From a checkpoint of a small mixture-of-experts model trained on Wikipedia.
Size: width 640, vocabulary 8192.
Experts: 12 experts in each of 20 layers, 464 GELU neurons an expert, 2 picks a token, a softmax router, a shared expert of 832 neurons.
Below are experts of layer 9 (counted from 0) of a mixture-of-experts language model. Rows are named router (the router's row for the expert) and show model dimensions 256-383. Each number is 128 + 32 x the weight over its row's rms, rounded and kept within 0 to 255.
After each expert's rows: "mostly gets" lists some tokens that are sent to it at least half of the time. This comes from a sample of Wikipedia text that the model never trained on.

# expert 3
router [112 106 145 140 116 132  72 142 119 150  66 189 106 147 103 170 155 138 105 107 110 160 126 147 116 145 176 116 117 127 104 171 132 137 107 100 164  97  90  94  87 124  99  53 106 105 136 133 137 118  82 130 111 151 116  93  88 144 107 172 153  99 155 177 125 147 156 114 104 112 130 135 155 123 119 166 107  41  82 102 131 106 179 116 156 125 138 139 204 137 146  98 144  75 126 143 154 168 137 156 125 125 121 125  38 144  93  78 122 183 187 114 143 116 140 106 116 131 165  91 101 162 112  92 131 112 132 134]
mostly gets: "Robert ", "Daniel ", "Mi", "Paul ", "Su", "Hug"

# expert 1
router [185 103 110 130 112 150 161 109 153 140 126  46 139 119 141  67 151 144 125 129 177 134 178 184 113  98 118 147 166 155 116 139 121 100 160 111 121 194 170 115 110 163 147 224 106 169 140 163 111 129 150 122  99 119  82 103 147 123 164  83 123 147 156 124 142 160 108  76 132 147  68 118 119 139  75  88 135 155  65 149 147 114 113 114 112 163 144 151  73  94 138 148  86 133 132 101 131 146  95 153 104 208  95 116 111 162 127 136  99 102 100 147 214 134 101 112 119 180 161 112 129 136 138 139 136 161 140 109]
mostly gets: "For ", "′", "See ", "″", "• ", "Born"

# expert 2
router [116 148 155 177 134 145  55  96 159 122 151 121 167 119 108  47 112  82 183 139 163 119  92 145 108  91 122 150 154 131  98 105 120  82 126 151 101 141 202 122 133 110  83  99 184 176 108 143  97 185 151 190 164 102 175 149 127 136 139 161 122 175 177 114 126 160 126 131 166 144 144 147 147 114 100 156 160 187 177 161 111 146 124 125 116 135 133 137  98  90 141 108 134 175 132  90 140  72 184 117 141 138 179 117  80 116 145 133 116  99 119  90 111 131  84 150 145  88 120 130 128 187 138 115 174 100 103 120]
mostly gets: "202", "201", "199", "200", "198", "197"

# expert 8
router [161 119 108 127 133 149 112 138 159 136 134 175  93 109 129 117 154  88 117 155  62 145 128  70  54 130 135 149  62 130 107 124 135 138 116 138  92 145 127 117 105 134 109  89 177 117 106 167  94 112 108 101 116  98  99 157  85 100  76 120 105  59 114 125 177  70  77 135 134 155 148 158 128 161 149 130 202 130 138 151  80 163 141 126 154 144 142 115 128 200  87  85  93 189 103 111 107 132 122 120 134 133 135 136 128 133  99 130  74  96  98 135 148  53 123 126 102 115 111 150 135 141 161  92  47 122 179 127]
mostly gets: "ting ", "ment ", "ers ", "ted ", "ies ", "ks "

# expert 10
router [167  71 166 122 115 104 167 136 126 103 114 137 140  82 174 153 140 105 131 156  66 113 121 115 146 108 122  73  90 102  95 136 105  74 107 117 135 174 144 124  96 166 121  94 138 117 149 142 115 153  85 117 133 118 106 142 139 102 126 152  85 178 136 158 116  89 131 145 109 126 166 131 120 162  93 144  51 153 112 107 187 139 155 177  54 140 159 103 153  72 109  56  91 125  64 150 159  73  50 157 149 109 105 140 180 178 126 113 139 178 152 129 125 130 174 111 178 132 104 139 143 103  95 183 173 134 152 136]
mostly gets: "t", "H", "er", "m", "Lake ", "d"

# expert 9
router [105  99 142 127 115 132 140 115 112  97 159 115 121 134  71 143 118 156 155 152 134 106 134 125 192 106 102 163 161 134  81 160 130 116 119 131 140 108 125 127 141 138  82 137 123  45 197 111 160 106  97 170 141 164 155 181 139 175 133 111 166 132  51  72 128 146 134 117 168 128 132 131 123 141 186 150 192  91 142 163 115 127 126 105 124  90 100 106 145 150 104 140 150 110  43 121 142 147 180 129 138 118 173 159  98 108 113 162 122 147  90 101 147 198 146 123 104 215 105 118 111 106 133 144 174 109 141 156]
mostly gets: "USA ", "States ", "E ", "League ", "York ", "C "

# expert 6
router [117 104  80 109  97 121 222 179 134 105 135 129 183 154 133 143 128 117 151  70 128 157 113 121 164 138 107 139 102 187 171  68 163 127 122 151 100 178 127 141 109 145 169 180  97 142 105 157 182 161  66 111 190 155 145 162 194 146 134 195 155 131 141 156  70 148  97 144 131 102 187  88 116 109 110 174  57 142  80 161 102 131 149 113 173 113 171 142 168  82 128 176 186 134 190 171 151  63 198  88  63 103 118  99 126  61 147 168 156 131 121 123 134 172 124  82 126 101  90 166 109  77  98 195  52  73 150 209]
mostly gets: "first ", "new ", "known ", "some ", "This ", "several "

# expert 5
router [114 109 109 111 139  96 129 117  79  65 128 160 109 121 160 149 167 179 211 118 128 122 126 104  75  69 106 112 139  99 181 119 107 176 120 160 168  62 115 173 157 110 136  77  90  96  94  81 117  64 160  95 102 146 130 144 111  89 112 137 162 135 134 128 141 106 175 158 123 126 133  96 142 145 127  88 110 131 194  74 178 168 109  93 103 104  69  80 122 140 184 156 164 108 164 150  88 146  69 134 189  38  72 112 122 136 138 132 195 130 154 144 126 124  86 208 181 104 115 139 129 169 100  94 158 172 135 114]
mostly gets: "was ", "), ", "has ", "been ", "were ", "but "

# expert 0
router [ 83 247  91 148 124 111 137 107 135 137 102 116 109 112 130 144  84 130  98 120 216 142 112 105 160 169 125 159 173 147 175  84 152 158 137 146 140  87 145 152 185 129 177 119 131 177 118 109 173  98 192 138 187 125 129 122 158 123 172 130 138 131 117  78  94 128 106 165 118  94  96  80  93  61 197 102 142 232 146  97 138  47 128 152 178 116 125  87 142 121 153 149  94 137 167 122  98 114 134 119 138 156 108 140 168 117  81 128 140  91 118 172  72 102 166 161 163 105 117 131 134  80 110 150 113 123 103  78]
mostly gets: "ak", "as", "Ac", "Un", "ac", "Az"

# expert 4
router [131 136 226 123 123 148 104 120  55 142 164  82  97 159 113  97 121 147 106 165 107  80 136 190 108 159 128 123 150 108 124  88 131 127 137 131 121  79  80 124 133  77 114 190 113 114 145  89 118 187 118 106 111  93 135 115  93 126 102 124  57  82 143 140 145 137 131  87 184  99 130 207 168 147 184  98 147  69 147 136  93 131  74 120 156 124  89 167  59 165 130 133 126 110 156 103 116 135 115 101 112 139 118 110 182 130 164 110 168 138 102 154 131 110  95 143  80 100 199  94 144 155 146  72  66 157  24 183]
mostly gets: "Ch", "ch", "ad", ").", ".", "\"."

# expert 11
router [110 164  88 109 157 150 151 104 145 158 133  90 197 108 128 135 125 118 100 104 128 123 153  98 142 127 159 130 114 153 123 144 148 172 142  98 117 152 152 179 179 122 132 155 170 145 106 134  73 138 188 132  85 120 148  96 145 135 139  93  98 175 120 173 130 175 152 124 100 209 158  88 109 107 123  88 115 123 138  88 123 153  96 164 113 159  64 156  95 121  79 128 121 149 160 157 102 118 162 125 143 158 177 117 131 158 175 124 109 100 161  95 113 157 152 102 137 175  40 131 184  99 183 123 225 138 116  96]
mostly gets: "that ", "which ", ". ", "). ", "ro", "who "

# expert 7
router [168 134 100 101 157 131  98 148 150 172 163 169 129 150 174 155 101 126 123 118 109 106 114 133 126 147 131  76 113  54 133 162 106 159 141 122 130 118  85  83 137 102 160  89 167 145  91 133 115 105 180 130  97 114 197  89 125 104 165  74 154 119 100 121 151  90 122 169  82  91  51 158 136 129  68 132 140 122 163 148 124 127 100 137 100 130 186 141  93 149 114 133 126 117  92 110 136 167  90 129 128 127 142 151 164 108 170 125  98 103 125 124  57 128 137 122 124 111 154 178 103 106 153 126  93 131 169  68]
mostly gets: "\n\n", "'", "\"", "==", "===", "or"